Experts of a small language model: a sigmoid router.
Below are experts of layer 3 (counted from 0) of a mixture-of-experts language model. Rows are named router (the router's row for the expert) and show model dimensions 0-191. Each number is 128 + 24 x the weight over its row's rms, rounded and kept within 0 to 255.
Before each expert's rows: "raises" lists some tokens whose logits its average output raises strongly, later layers aside. This comes from a sample of Wikipedia text that the model never trained on.

# expert 13
raises: "ison", "ight", "ised", "acher", "ay", "d."
router [145 138 142 146  99 205 146 150 114 107 119 185 162 118 160 121 129 135 125 166 173 146  98  87 115  89  74 188 102 121 129 100 101 152 117 152 110 129 183 133 174 148 154 123 112 144 127 128 148 120 152 104 139 145 126 138  83 125 144 142 138 145 149  85 103 147 118 126 147 147 143 107 144 104 143 153 149 176 129 117 161 150 156 137 150 127  83 180 123 124 140 136 150 134 146 138 121  83 139 116 101 145 109 149 130 134  89 124 152 111 127 110 135 114 100 172 122 138 106 132 137 124 118  83 159  90 128 105 122 158 144 126 135 141 112 117 114 140 126 104 150 146  86 118 137 131 151  98 132 102 141 138 141 131 103  97 136  92 117 138 123 171 108 151 129 137  86 131 118 126 137 131 138 171 140 100  96  87  77  83 160  96  87 150 128 133 123 122 122 112 148 153]

# expert 237
raises: "ained", "anted", "aged", "ubb", "ant", "ants"
router [122 189 160 139 167 148 159 116 111 108 147 180 141 121 136  64 132 168 130 107 166 147 136 118  80 128  87 144 132 114 128 164  78 163 148 133 109 176  82 150 180 166 163 119 128  87  98 144 146 139 119  95 118 128 115 178 107 111 142 120 128 140 127 120 124 118 138 142 133 105 123 155 113 161 125 116 122 117 136 135 128 139 150  46 178 136 108 103 127 147 126 143 145 148 147 148  87 105 155 133 111 128 111 173 133 149 145 128 111  83 117 127 151 137  93 125 105 167 131 121 157 146 131  86 151  90 122 107 119 158 134 108 134 108 134 137 123 107 107 109 109 176  99 140 144 130 104 108 118 107 145 115 181 140 108 109 138 118 126 118 144 134 124 143 126 154 109 136 138 102 152 152  67 155 131 112 122 123 115 109 136 116 114 135 135 117 149 148 151 130 118 181]

# expert 32
raises: "son", "ington", "ston", "keep", "ton", "s from"
router [149 159 162 113 130 124 146 148 128 136 137 145 142 101 131  88 170 140 120 145  97 182 119  90 112  82  97 136 163 108 119 154 138 114 121 149 160 112 152 167 157 181 162 183  99 107  95 121 174 131  91 148 121 164 166 103 160 125 150 107 139 162 129 143 115 131 139 148 141 106 144 115 153 133 142 138 170 169 136 122 139 112 114 135 152 121 121 120 110 185 130 143 112 153  70 154 113 115 156 148  86  79 162 133 130 138  93 145 119 107 118 129 114 128 137 132 104 113 107 126 127 159 123 128 104 122 113 137 114 192 164 111 178 111 124 153 162  91 122 117 127 163  77 151  89 135 107 119 145 118 132 128 146 131 118  94 143  72 120 155 153 148 109 137 157 127 127 105 121 130 117  95 133 116 141 140 109 124 135  85 182 116 102 116 140 136 117 145 112 129 124 117]

# expert 10
raises: "ity.", "ity", "05", "ious"
router [140 124 133 138 190 161 162 134  72 111 134 131 126 174 143 135 130 182  99 106 146 139 103 139  79 107  72 125 160 101 134 137 135 107  93 125 162 133 136 161 154 139 148 132 119 152 113 117 186  98 127 145 102 160 166 158 138 109 120 124 123 142 153 141 144 148 120 129 117 132 173 149 130 114 141 112 129 172 128 133 113 167 151 128 127 138 118 152 119 160 117 152 128 125 158 189 127  77 147 133  76 121 184 140 123 152 111 115 124 107 123 142 144 146  83 165 123 120 109 139 158 141 112 102 143 121 130 111 131 139 116 122 141 115 145 112 133 141  82 113 118 168 143 137 128 122 189 144 145 103 101 104 169 116 111 117 148  98 130 118 117 152 133 170 140 165 113 158 130 100 159  96 122 145 141 124 139 136 115  69 126 122 112 115  99  87 152 140 125 146 142 184]

# expert 191
raises: " library", "anding", "airs", "odes"
router [138 168 150 154 156 123 178 130  85 114 131 162 140 144 124 133 120 120 120 120 128 131 102 103  95  95 112 145 154 121 150 128  89 150 138 170 138 113 162 182 159 159 186  98 125 132  74 155 144  85 148 164 107 115 137 120 121  88 178 115 132 136 163 152 118 136 146 131 105 136 150 163 145 191 154 132 160 106 108 112 118 130 167 119 145 136 137 117  85 162 119 135 122 144 118 121 120 106 154 148  97  80 100 174 169 146 125 135 102 119 142 132 124 119 132 133 114 149 108 124 147  95 132 124 113 156 130  90  98 142 109 152 135  76 146 164 134 103 120 116  81 156 122 182 118 174 140  95 150 106 147 138 141 135 109 126 130 119 135 151 103 174 129 147 162 145 125 131 130 117 126 113 148 180 148 106 119  93 129 105 139  96 137 101 106 132 136 114 110 135 147 162]

# expert 195
raises: ").", " of the", " of which"
router [ 95 130 123 117 117 166 130 164  96 115 146 147 129 120 131 125 129 141 124 112 153 139 133 135 116 132 156 173 116  97 121 130 153 155 145 172 119 117 136 103 140 118 146 126 124 106 101 129 160 113 141 108 126 107 138 177 122  99 130 117 147 151 180 122 168 124 175 111 166 143 148 132 124 115 129 132 132 124  92  86 124 160 110 135 137 133  86 137  98  90 143 161 178 172 146 155  97 111 118 124  81 167 110 162 187 178 101 146 116  96 172  97 123  92 127 131  98 160 125 137 143 138 137  94 126 147 101  72 111 135 119 149 147 120 126 120 120 133  89  84  96 132 110 125  92 149 123 111 140  93 123 108 119 108 114 118 136 104 143 131 148 126 109 118 123 165 129  71 154  83 122  71 105 131 111 108 117  72 126 143 160 117 105 164 131 157 137 157 132  89 125 149]

# expert 107
raises: "en", ",", " had", "'"
router [133 199 162 163 141 160 146 119 113 119 116 188 138 147 129 115 150 128  66 174 104 153 159  99 124 121 102 144 142  84 136 138 141 143 146 126 115  95 157 174 140 182 157 107 121  99 126 146 146 157 109 130 150 131 120 174 125 112 156 147 142 134 161 123 158 137 133 118 145 118 142 125 164 119 159 132 131 132 136  87 135 100 131 128 141 172 128 133  99 127 165 134 147 157 118 151 118 111 145 149 107 107 138 134 118 149 145 140 149  90 130 117  88 106 161 167 138 156 137 159 151 117 121 145 149 121  89 109 112 113 136  94 129 121 140  84  81 149 108  86 116 138 115 129 126 137 119  98 109 126 137 107 157 110 133 132 121 151 140 195 120 147  93 158 126 134  98 143 178 121 111  65 119 139 127 107 155 100 114 104 164  89 145  91  92 135 137 125 123 118 166 149]

# expert 231
raises: "o.", "one", "on", "on.", "t.", "oin"
router [112 122 128 115 156 127 128 128  79 109  98 155 124 124 131 119 116 144 136 101 107 110  58 136 120 112  88 148 154  73 149 123 132 128 132 137 149 158 134 170 164 181 176 141 145 117  81 151 152 140 115 135 102 163 179 121 125  96 172 148 160 146 168 110 106 181 131 121 122 115 152 152 149 118 116  91 144 155 144  99 138  96 146 122 164 141 116 107 122 152 129  90 149 142 109 172  94 126 139 127  94  96 169 131 145 130  76 124  85 102 107  96 129 140 109 147 103 137 123 132 168 103 151 120 111 103 133  92  99 122 172 122 122 129 171 161 117 142 134 150 116 146 151 127 134 142 132  94 132  95 121 107 138 118 125 100 119 111 126 113  78 121 102 167 139 161 106 133 120 126 101  93 138 158 166 124  99  89 124 108 128 115 123 141 114 124 139 173 143 123 157 145]

# expert 95
raises: "g", "an", "ston", "se", "est", "com"
router [141 141 134 128 148 122 118 156  71 115 121 144 135 152 124 130 118 162 162 157 123 146 116  96 106 108 122 134 136  89 156 110 124 138 133 160 141 125 122 152 140 178 148 119 101 127  83 159 146 118 119 142  91 131 120 129 117  77 158 103 112 109 118  93 113 172 164  96 117 120 154 117 112 124 153 103 130 182 147 138 172 101 124 136 152 145 110 133 108 163 126 145 122 148 103 170 105 125 134 170  71 107 166 147 110 145 153 120 132  96 104 120 169 140 109 152 118 174 159 127 152  98 110 162 132 122 109  75 136 136 116 191 145 119 121 111 104 155 109 114  99 129 112 101  98 122 129 111 172 112 120 136 158 146  97 126 127 123 147 106 119 114 114 147 123 147 166 155 154 106 153 116 101 153 130 112 150 108 108 112 108  63 129 105 115 100 149 195 104 114 110 160]

# expert 29
raises: "ary", "aries", "al", "ar", "arr", "we"
router [117 147 137 117 130 173 111 153 100  97 105 170 166 132 145 116 138 137 112 147 144 174 107  90 110 131 134 116 133 108 147 147 128 130 168 142 153 123 104 129 138 140 204 138 126  95 114 138 134 107 126 128 132 147 117 154 103  74 146  96 123 118 156 131 151 117 156 150 152 146 152 153 113 146 130 156 137 156 115 102 149 153 125  96 168 141 142 115 117 131 156 140 123 170 147 171 122 131 155 150 113 134 121 162 142 155  81 128 117 130 154 100 118 145 154 133  99 168 143 185 149 128 120 118 129  93 121  62 154 167 121 136 188 153 125 107 141 107  83  93  90  99 121  92  87 138 129  97 130 100 154 123  98 143  98 131 151  78  89 157 116 169 140 120 102 132 124 113 144 123 160  93  90 128 104 162 142 119 142 124 132  98 104 123 114  97 140 101 128 136 112 142]

# expert 243
raises: "ort", "ign", "ensus", "anton", "ent", "onym"
router [146 150 122 167 149 138 141 183  82 102 131 197 157 131 174 137 111 114 113 137 136 139  73 105  99 121 134 139 109 110 161  92 129 151 161 157 110 133 117 125 159 148 144 155 136  86  83 123 147 135 151 159 124  91 154 147  77 114 140 125  98 133 157  98 175 141 124 138 138 118 125 107 115 128 133 116 153 148 118 136 106 162 161 125 129 147 115 140 133  90 138 109 133 153 164 131 136 129 165 121  98 149 108 117 140 151 107 158 112 110 108 111 140 119 121 169 110 160 171 114 156 113  83 131 137 148 118  94 142 184 136 178 125 139 142 102 102 110 114  88 106 137  95 126 109 138 126 102 149 124  95 114 163 154  96 151 161 108 159 106 114 153 117 130  71 131 125  76 117 107 156 101 105 121 122 130 145 119  94 100 128 105 129 133 165 128 143 150 113 148 147 162]

# expert 223
raises: "on.", "ons.", "ar.", "ay.", "ate.", "an."
router [123 126 149 139 168 162 131 124 128 138 111 136 114 147 173 145 153 148 156 138 102 179 141 119 139 113 139 140 137 131 141 148 114 120 117 158  67 125 116 185 206 146 141 156 110 138 103 139 161  94 136 143 124 133 146 155  92  97 126 100 128 118 163 146 163 137 117 109 161  88 174 134 129 114 173 132 155 146 122 138 143 120 147  87 154  91  89 101 134 114 172 110 131 133 139 158 114 116 181 137 110 110 116 141 125 183  64 125 127 129  93 142 113 152  87 154  84 135 147 158 156 148 113 106 124 126 100  99 133 127 138 149 134 125 135 109 139 171 156 122 124 119 128 111 122 145 138 118 142 107  84 149 153 136 112 140 122 117 104 132 141 119 123 163 180 127 178 113 148  89 137 112 115 169 120 107 126 113 119  76 172 137 114 117  95 128 141 125 157 110 120 140]

# expert 228
raises: "ip", "i", "iqu", "ording", "ol", "apt"
router [154 123 160 159 100 156 177 153  74 109 125 185 161 135 144 117  95 135 128 156 151 159  96 123  91  96  86 136 130 112 112 170  86 137 138 150 114 128 123 119 116 178 142 109 150 113  80 107 156 121 148 132 135 131 122 182  98 116 158 172 109 170 137 117 113 115 155 113 144 115 140 138 129 155 148 158 128 115 127 121 120 166 120 117 136 137 110 127  98 132 171 112 129 138 129 156 122 124 123 139 111 141 139 174 161 156 116 113 122  89 132 115 118 125 137 176 128 112 134 127 169 159 120 114 154 123 136 123  85 163 160 147 123 130 124  92 105 114 135  98  96 153 120 138 105 163 117 106 127  92 123 140 142 143  73 126 111 132 166 119 148 158 121 126 128 137 107  96 151 130 120 131 116 147 150 109 155 125 124  88 191 100  94 109 133  87  98 118  98  94 125 192]

# expert 213
raises: "ty", "ed to be", "ed", "ed and", "ed,"
router [144 171 146 132 111 165 154 123 110 101 147 150 173 140 186  84 125 150 123 150 124 137 109 136  89 108 106 122 139 149 137 129 113 104 151 153 154 123 147 144 158 165 194 141 130 138 115 127 157 120 105 132 140 136 188 119 164 115 133 102  95 171 163 100 143 135 164 134 128 137 159 138 153 150 177  99 150 183 135 139 169 142 110 132 129 130 108 131 151 159 139 131 135 161 142 116 125 104 142 124  97 134 117 116 123 140 100 109 101 108 125 134 118 119 117 161 135 126 102 134 149 147 118  96 122 114 134 131 114 156 158 101 172 126 160 113 138 149 121  86 148 132 107 118  77 132 129 112 165 118  89 148 134 189  88 109 125 108 124 173 114 153 150 135 107 127 145  65 154  90 137 145  65 115 145 139 119 112  96 109 172 110 130 128 161 123 147 134 153 110 100 129]

# expert 15
raises: "- Country", "- Comp", "- C", "- Website:", "- Par", "- N"
router [124 165 126 135 119 122 129 120 100  62  94 152 139 139 170 144 169 150 111 108 156 114 113  78 112 149 150 145 157 104 162 134 110 176 113 147 157 125 103 138 148 149 140 135 138 131  91 102 139 117  87 114 116 147 170 121 133 121 125 102 149 113 131 132 125 117 135 129 137 109 151 102 170 190 119 109 161 141 137 158 190 163 114 110 171 161 128 118  68 134 139 128 126 144  81 173 130 145 122 126 106 131  98 132 115 171 105 171 136 124 119  96 128 137 106 153 151 120 129 175 115 117 123 121 113 147 132 123 146 178  91 129 148  92 156 134 103 128  89 127  89 157 110 140 104 136 137 147 142  73 141 131 179 135  98  65 121 127 140 125 112 130 130 125 139 150 112 100 118 113 154 130  81 134 133 140 105 108 148 120 142  88 151 137 126 105 123 106 142  91 122 148]

# expert 140
raises: "eries", " different", " times", "reat"
router [119 154 150 132 133 171 132 164  86 123 110 178 132 151 157 115 124 158 114 115 147 140 103 114 115  45 110 136 144  90  94 130 129 141 158 171  79 129 132 165 110 149 139 124  76 130  87 115 105 123 127 146 115 153 122 180 130 122 120 137  86 179 136 127 156 141 170 116 152 133 135 157 152 154 109 156 175 153 112 122 107 165 151 147 134 169 122 173 126 166 161  90 115 143  92 167 106 128 123 138 109 132 139 125 134 160 105 154 110 127 115 114 145 155  82 124 130 132 132 122 168 156 107 150 133  96 123  96  88 149 132 158 149 149 136 160 138 137 128 121 124 133 122 131 127 154 120 105 137 117 137 135 131 102 133 105 121 153 158 127 129 133 133 154 123 149 134 126 167  83 156  56 135 139 147 131 138  96 145  95 123 118  90 155 141 131  90 118 124 103 140 167]

# expert 141
raises: "| ", "| C", "| S", "| L", "| M", "| O"
router [113 142 131 107  95 121  89 102 101  88  93 148 156 158 105 138 114 186 127 125 143 149 136  93 123 119  92  87 165 107 121 120 111 158 155 141 106 145 106 163 157 166 134 133 114 162 132 133 125  99 110 131 138 126 128 160 146 112 133 106  81 133 126 157 110 148 116 142 111 107 127 102 115 165 157 108 143 149 116 125 162 149 108 110 188 107  77 159 121 114 154 134 176 157 114 168 126 126 129 156 102 127 153 100 165 166 119 143 112 129  95  92 100 174 120 138 168 110 107 158 121 104 124 180 111 161  75 117 105 140 126 141 153 102 164 115 129 120  98 156  88 149 147 125 134 159 114 134 167  97 107  91 151 143 122  76 111 140  98 114 166 140 163 114  82 150  89 116 112 144 116 118 137 135 156 113 106 114 123 107 139 115 120 136 138 123 119 131 147 105 134 118]

# expert 173
raises: "os", "uts", "z", "zen", "ze", "aly"
router [130 159 152 135 146 122 137 158 108 113 105 139 137 122 124 114 130 137 107  91  87 135 114 131 115 136 116 144 134  89 152 133 125 101 115 174  96 146 135 144 155 214 146 132 151  82  85 147 197 121 134 127 114 144 141 164 121  80 154 141 149 116 158 144 158 152 206 133 127 128 136 148 111 132 182  86 144 106 149 129 121  92 153 117 126 165  98 112 139 168 127 134 137 170 111 149 126 101 133 159  99 123 116 115 110 149 100 148 122 133 139 139 140 116 157 127 147 177 143 109 154 142 132 152 104  93 113 126 121 134 140 123 144 102 127 146  81 124 110 145 129 130 135 148 104 149 127  97 147  97 144 136 140 150 122 135 128 100 152 149 117 140  82 155 126 143 129  94 158 132 121  76 100 167 150 109 108  81  77 142 124  92 140 129 113 102 126 147 151 112 105 168]

# expert 220
raises: "th", " details", " air"
router [103 161 152 141 166 138 149 131  95  97  88 175 135 121 149 101 103 155 148 111 128 106 132 117  79 105  95 158 135  90 141 124 123 120 131 135 135 120 114 158 151 151 152 153 103 101  98 111 151 154 138 150  90 126 164 137 134 131 179  97 110 138 171 114 157 156 131 154 152  89 176 106 142 132 152 133 165 165 184 120 122 118 139  94 161 121 132 147 122  97 147 116 135 185 127 168 110 135 150 174  93  96  94 133 156 176 104 145  98 115 133 113 146 143 153 143 125 125 105 123 137 141 128 119 137 113 105  94 106 146 107 153 157 131 115 171 140 134 137  93 114 141 105 115 102 133 132 119 152 120 142 155 182 127  85 118 135 122 105 101 129 142 103 168 117 137 146 137 185 146 130 117 101 151 126 122 156  97 129  76  99 123  88 120  99 149 115 137 102 128 130 110]

# expert 73
raises: "ow", ".", "–", "k"
router [130 129 148 175 139 147 128 107  79 108  93 133 132 151 124 131 110 162 105 122 137 121  92 126 111 107  66 122 118 105 135 128 133 140 123 130 147 129 133 149 160 130 161 128 125 123 114 127 142 112 162 121  98 119 125 198 141  94 123 133 125 121 145 118 120 119 122 136 124 154 175 161 166 116 141 108 150 170 138 114 118 163 174 114 172 113  96 120 102 109 147  99 153 138 155 159 109  97 144 116  71 126 122 127 159 146 122 176 138  92 114 125 102 154 116 167 118 142 102 109 148 147 168 122 126 142  84  89  98 127 150 105 137 111 133  92 134 134  70  73  88 145 116 126 113 137 152  98 143 105 141 132 154 151 127 101 177 108 123 131 110 177 142 141 126 163 102 154 132  79 110 104 121 101 139 116 142 115 140  57 108  88 126 140  93 122 146 149 125 111 139 137]

# expert 232
raises: "ends", "ubl", "ending", "emor"
router [100 155 155  94 137 114 146 125 113  94 138 173 163 110 124 118 107 122 135 122 122 171 135  76 117 127  97 146 151 118 145 129 131 157 151 179 135 103 112 163 175 172 115 113 102 108 103 120 143 113 100 131 137 176 122 137  80 104 154 124  90 139 171 149 131 115 116 126 119 131 125 143 154 147 149 161 131 138 127 154 117 135 160 100 172 119 137 136 113 104 130 116 157 129 118 122  80  94 147 129 110 112 111 157 128 172 125 143 138 100 115 134 121 107 123 126  83 138 115 139 183 136 158 123 126  72 133 127  97 146 166 104 180 120 153 111 115 120 130 118  97 162 137 139 111 169 136  85 178  73 138 142 117 133 107 146 122  72 135 134 121 141 114 162  85 140 136 156 126 103 117 139  74 149 118 137 135  86  90  97 142 118 109  86  93 124 143 122 112 118 137 136]

# expert 71
raises: "een", "e", "eh", "e | ", "il", "ín"
router [108 125 136 110 138 146 151 154 126 127 117 146 155 106 131  98 153 144 120 123  91 160 101 108  71  96 154 125 177 114 122 144 153 109 124 200 161 151 139 149 118 174 154 155 111 130 107 128 186 121 120 134 132 135 153 147 125 115 121 116 132 164 125 124 125 139 171 124 136  88 146 146 168 137 133 110 190 120 142 114 194 128 165  98 156 143 107 133 119 131 111 144 147 150  76 114 125 103 139 105 121 102 152 139 133 172  96 147  76  89 133 137 112 123 111 161 128 108 121 141 122 162 141 124 104  94 104 118 116 164 161 126 145 107 121 175 148 120 126 109 126 178 129 115 109 151 143  99 135  98 129 122 115 134 139  94 165 141 118 143 101 164 125 167 150 146 121 144 127 146 107 136 112 113 161 161  79 110 128 103 137  74 153 103 123 119 145 160 142 125 153  88]

# expert 110
raises: " part of the", " at ", " of "
router [146 137 121 146 157 146 135 161 112 133 122 169 146 133 140 147  95 152 148 129 142 126 104 121 105 102  81 115 101  99 104 125 110 123 132 120 109 138 144 138 150 149 149 111 110 138 123 145 147 138 114 127 139 127 117 154  89 107 152 116 133 111 155  90  86 137 128 116 143 122 195 130 138 165 139 119 129 138 117 147 147 167 103  93 167 174 137 141 124 130 148  75 173 152 146 156 105 131 141 134  98 135 159 149 169 151  99 112  99 135 116 108 126 137 117 161  77 167 155 143 187 120 100 129 158 112  95  87  96 139  89 144 129 142 154 108 112 140 107  78 103 135 112 165 105 156 126 114 118 112 123  99 148 115 127 130 100  87 113 135  43 114  93 123 141 138 135 142 119 117  96 109 120 115 130 110 175  99 136 110 133  97  89 132 159 128 172 150 153 135 152 167]

# expert 224
raises: "ux", "uther", "ordered", "aver", "eb", "ters"
router [119 170 138 147 113 107 108 163 107 111 162 169 141 103 141  94 125 159 116 154 126 162  87  97 115 108 100 146 121 118 159 120 146 145 122 114 153 136 143 178 157 177 170 146 122 129 131 145 128  73 103 116  94 109 143 130 100 137 130 106 117 163 176  84 108 130 120 152 139 121 156 137 180 159 138 156 136 148 139 161 146 136 159 130 131 109  63 129 113 122 160  96 112 158 161 114 105  80 142 140 100 132 111 152 143 132 110 151 112 108  95 121 117 165  93 190 113 128 112 122 142 120 133 116 104 150 110 116 143 115 113 149 169 115 169 128 158 158 115 131 108 130 106 137 108 122 144 129 146 125 153 131 156 147  78 133 103 108 158 104 108 129 117 131 122 144 139 144 137  84 150 110 142 154 141 122 139  69 121  89 160 100 100 119 140 150 163 155 114 110 151 167]

# expert 93
raises: "uild", "ored", "rist", " total of "
router [135 160 140 118 153 138 158 125 102 142 143 159 133 123 134 117 118 164 112 138 100 194  97  97 124  99  79 145 131  59 174 104 110 130 120 149 118 147 165 137 156 142 142 156 138 111 117 131 185 108 142 138 149 148 143 150 108 103 149 129 167 146 122 153 117 119 132 126 132 102 132 129 147 156 139 127 165 135 138 120 102 119 115 101 179 127  97 137 127 156 139 130 116 133 130 132 102 104 143 133  93 166 111 166 165 158 112 119  74 125 137 136 142 157 111 134 132 133 133 127 126 102 159 122 106 114 108  71  87 134 139 136 141 124 102 109 136 112 137 129 124 175  95 131  95 155 140  92 136  85 150 116 116 123 113 108 154 105 148 138 129 201 102 140 136 156 133 108 117 104 146 105  95 161 169 122 108 118 132 131  74 114 139  99 110  98 105 150 105  60 127 167]

# expert 250
raises: "ham", "ber", "art"
router [155 119 145 144 130 140 165 163 104 126 133 142 118 166 135 130 121 147 134  98 105 166 116 124 137 101 100 149 129 117 103 140  82 115 157 131 167  97 116 156 119 188 148 124 121  85 100 117 158 166  81 124 128 136 159 133  96  98 159 139 118 136 143 115  98 127 111 151 141 110 155 138 126 138 164 132 151 151 111  91 105 136 113 121 132 149 122 139 125 159 125 110  96 156 105 164 102  95 126 126  91 101 130 149 128 132 145 169  99 120 126  70 126 115 107 159 112 127 115 144 151 129 118 121 133  98 131 135 113 113 171 138 137  85 144 116  90  67  90 111 100 127  87 129 126 103 114  79 155 127 126 161 155 137 126 128 115 116 121 136 119 170 100 139 165 125 121 105 133  65 182  97 131 117 125 137 122 105 114  52 134  77 132 110 112 116 181 126 133 147 105 119]

# expert 131
raises: "rol", "ven", "or.", "imb", "ly.", "ests"
router [147 131 130 113 159 115 138 159  67 150 101 128  97 180 121 121  98 135 171 100 135 117  97 128 120  86  94 148 139 113 133 120 138 116 117 164 165 127 116 158 131 205 149 153  96 128  96 147 168 128 127 109 108 147 158 151 100 105 183 152 152 128 150 110 130 188 150 121 131  84 148 139 116 151 136 124 130 145 135 128 161  84 141 113 138 157 111 118 118 147 124  93 139 171 108 171 105 117 131 175  88 110 181  96 125 164 126 137 103 106  96 113 147 125 132 161 116 156 140 118 155 138 137 129 132  81 130 141 125 117 154 142 153 118 152 139  95 129 116 153 117 126 138 149 131 145 123 108 155 113 124 152 131 149 130 107 127 111 132 137  72 122 105 155 131 152 126 116 136 111 113 107 134 158 168 145 118 111 106  82 145  85  94 114 106  98 150 163 150 146 162 161]

# expert 134
raises: "arily", "ament", "omine", "ise", "ept", "inct"
router [164 200 119 123 133 170 167 152 112 156 116 140 128 133 154 127 152 144 114  92 109 137 124 142 111 100 138 133 119  85 118 110 134 108 116 151 124 109 142 164 154 150 169 153 143 130 126 131 112 133 153 167 123  99 134 145 136 131 150 129 138 145 169 101 131 156 144 107 160 110 117 103 134 146 141 161 159 193 145 137 150 131 164 135 162 108 133 167 128 145 139  94 172 155  92 145 125 106 164 152 107 137 130 154 130 165 126 136 126 118 131 121 135 158 145 122 124 126 120 137 179 158  77 115 124 115 107 106  80 164 168 127 148 104 130 158 117 135 122  73 101 182  79 144  95 144 157 129 106  95 162 147 147 110 118  83 126 119 107 123 145 112 129 143 100 180 169 108 165 119 128  95 128 131 148 119 122 105 112 111 122 132  83  80 101 141 143 124 104 147 113 124]

# expert 4
raises: "ument", "order", "arth"
router [148 136 142 157 123 132 157 173 104 132 123 148 135 154 149 113 103 155 131 158 125 162 112  97 124 104  87 133 114 112 126 115 102 160 180 124 166 130 109 152 167 170 150 135 125 129 111 153 152 141 109 147 108 121 172 129 116 119 135 130 141 144 141 122 155 131 122 122 142 109 136  89  99 155 134 149 153 165 112 152 132 153 156 122 137 139 136 144 123 162 123 143 117 153 111 144 129 117 124 151  29 107 142 125 144 143 130 129 115 132 115 114 148 140 101 165 126 145  98 113 146 131 121 113 111  93 126 104 111 139 171 149 144  91 106 112  81 100 131 101 106 137 111 116 101 130 154 134 165 123 108 135 166 179 130  72 145 140 126  95 104 147  81 138 140 116 104 104 127 102 173 134 117 136 155 123 154 112 125  44 153  77 106 125 123 120 173 176  85 124 126 133]

# expert 64
raises: "an.", "on.", "les.", "en.", "in.", "le."
router [118 117 122 115 176 180 145 120 107 145 142 131 137 147 160 151 182 154 141 160 121 204 148 146 128 118 119 142 135 116 134 177 140  94 150 157 106 140 130 150 201 141 135 131  90 128 113 119 139 110 127 150 131 148 150 148 112 107 115 106 109 125 156 152 159 149 154 129 155  81 153 150 125 118 149 129 179 148 154 125 122 147 142 103 145 140 102 126 118 139 166 144 155 124 146 176 111 125 162 114  94 120 158 170 149 186  68 126 134 111 126 128 142 139  89 151  83 116 142 156 119 147  93 131 147 125  95 100 130 112 161 163 130 135 159 112 113 159 124 121 122 150  92 139 108 121 154 114 123 125  90 133 141 119 102 119 120 101 123 124 146 130 122 137 136 148 151 123 153  79 139  86 105 172 128 110 131 117 116  70 158 128 135 120  93 142 137 125 159 124 117 174]

# expert 99
raises: "ul", "orders", "ig", "erg", "i"
router [169 153 164 133 150 147 137 132  94 112 156 148 139 113 129 132 128 165  98 113 136 120  89 146 126  92  87 177 135  99 121 135 113 133 129 145 139 172 100 123 128 154 184 164 132  67 120 113 138 121 139 136 123 137 148 101 126 131 156  70 122 149 174 109  81 145 133 119 129  91 175 116 110 131 166 110 158 135 105 156 141 143 148 104 118 129 142 102  90 115 159 133 149 137  92 138 113 125 173 152 107 134 122 118 166 138 106 125 119 121 141 131 153 150 121 121 130 173 127 171 149 150 142 142 111 110 127 124  88 139 139 109 152 100 153 103 108 134 110 133  92 201 106 128  73 177 172  88 111 121 144 139 158 153  85 164 136 120 141 130 114 129 131 161 139 152 139 108 137 111 127 115  81 152 148 156 118  95 124 137 120 110 132  97 126 143 138 136 108 163 166 143]

# expert 81
raises: "ri", "ry", "ly", "um", "ra", "ship"
router [132 137 110 118 151 178 157 149 112  96 100 172 128 127 176 115 109 142 124 142 133 133 100  84 127  89 113 121 124 109 133 152 155 118 155 165 117 112 146 140 136 144 127 144  93 130 131 137 140 148  96 185 114 107 138 144 141 100 141  95 158 186 134 118 122 179 136 130 147 125 154 148 140 129 112 118 130 169 120 170 140 142 106 156 179 155 111 151 126 152 161 129 150 125  85 185  97 100 148 153 106 124 100 132 110 138 104 160  88 121 138  92 151 141 123 193 127 139 123 147 142 151  98 122 141  93 115 120 157 138 158 161 143 106 127 111 137 118  67 123 117 115 113 125  87 180  84 109 122 123 121 104 103 132 114 102 165  98 120 160 110 143 134 150 112 142 147 101 159  68 122 119 114 130 145 161  79 118 115 135 155 126 123 108 130 123 119 130  83 134 132 148]

# expert 233
raises: "or", "z", "h", "ies", "u", "od"
router [149 140 113 140 131 165 127 148  74 125 123 166 137 174 191 103 104 135 147 102 100 158 132 123 123  85 132 136 125 112 148 114 126 130 147 140 140 123  93 134 121 166 134 125 135 104 119 113 169 128  97 140 100 115 124 132  99 100 158 161 144 102 150 148 149 153 149  96 125 117 131 128 134 117 151 125 131 147 151 112 118 115 164 122 152 115  76 141  76 125 127 121 105 152 175 174  92 114 143 136  79 142 155 124 125 150 124 134 119 101 143 125 117 105 157 194 136 147 154 137 121 134 176 153 137 103  86 131 150 138 149 155 164 108 136  90  68  92  80  93 121 156 113 148 116 130 146 117 135 103 108 147 154 138 101 131 116 121  88 119 133 135  98 130 123 144 121 124 140 121 139  65  65 144 117  86 155  97 112 102 148 102 138 126 113  85 147 140  95 112 128 144]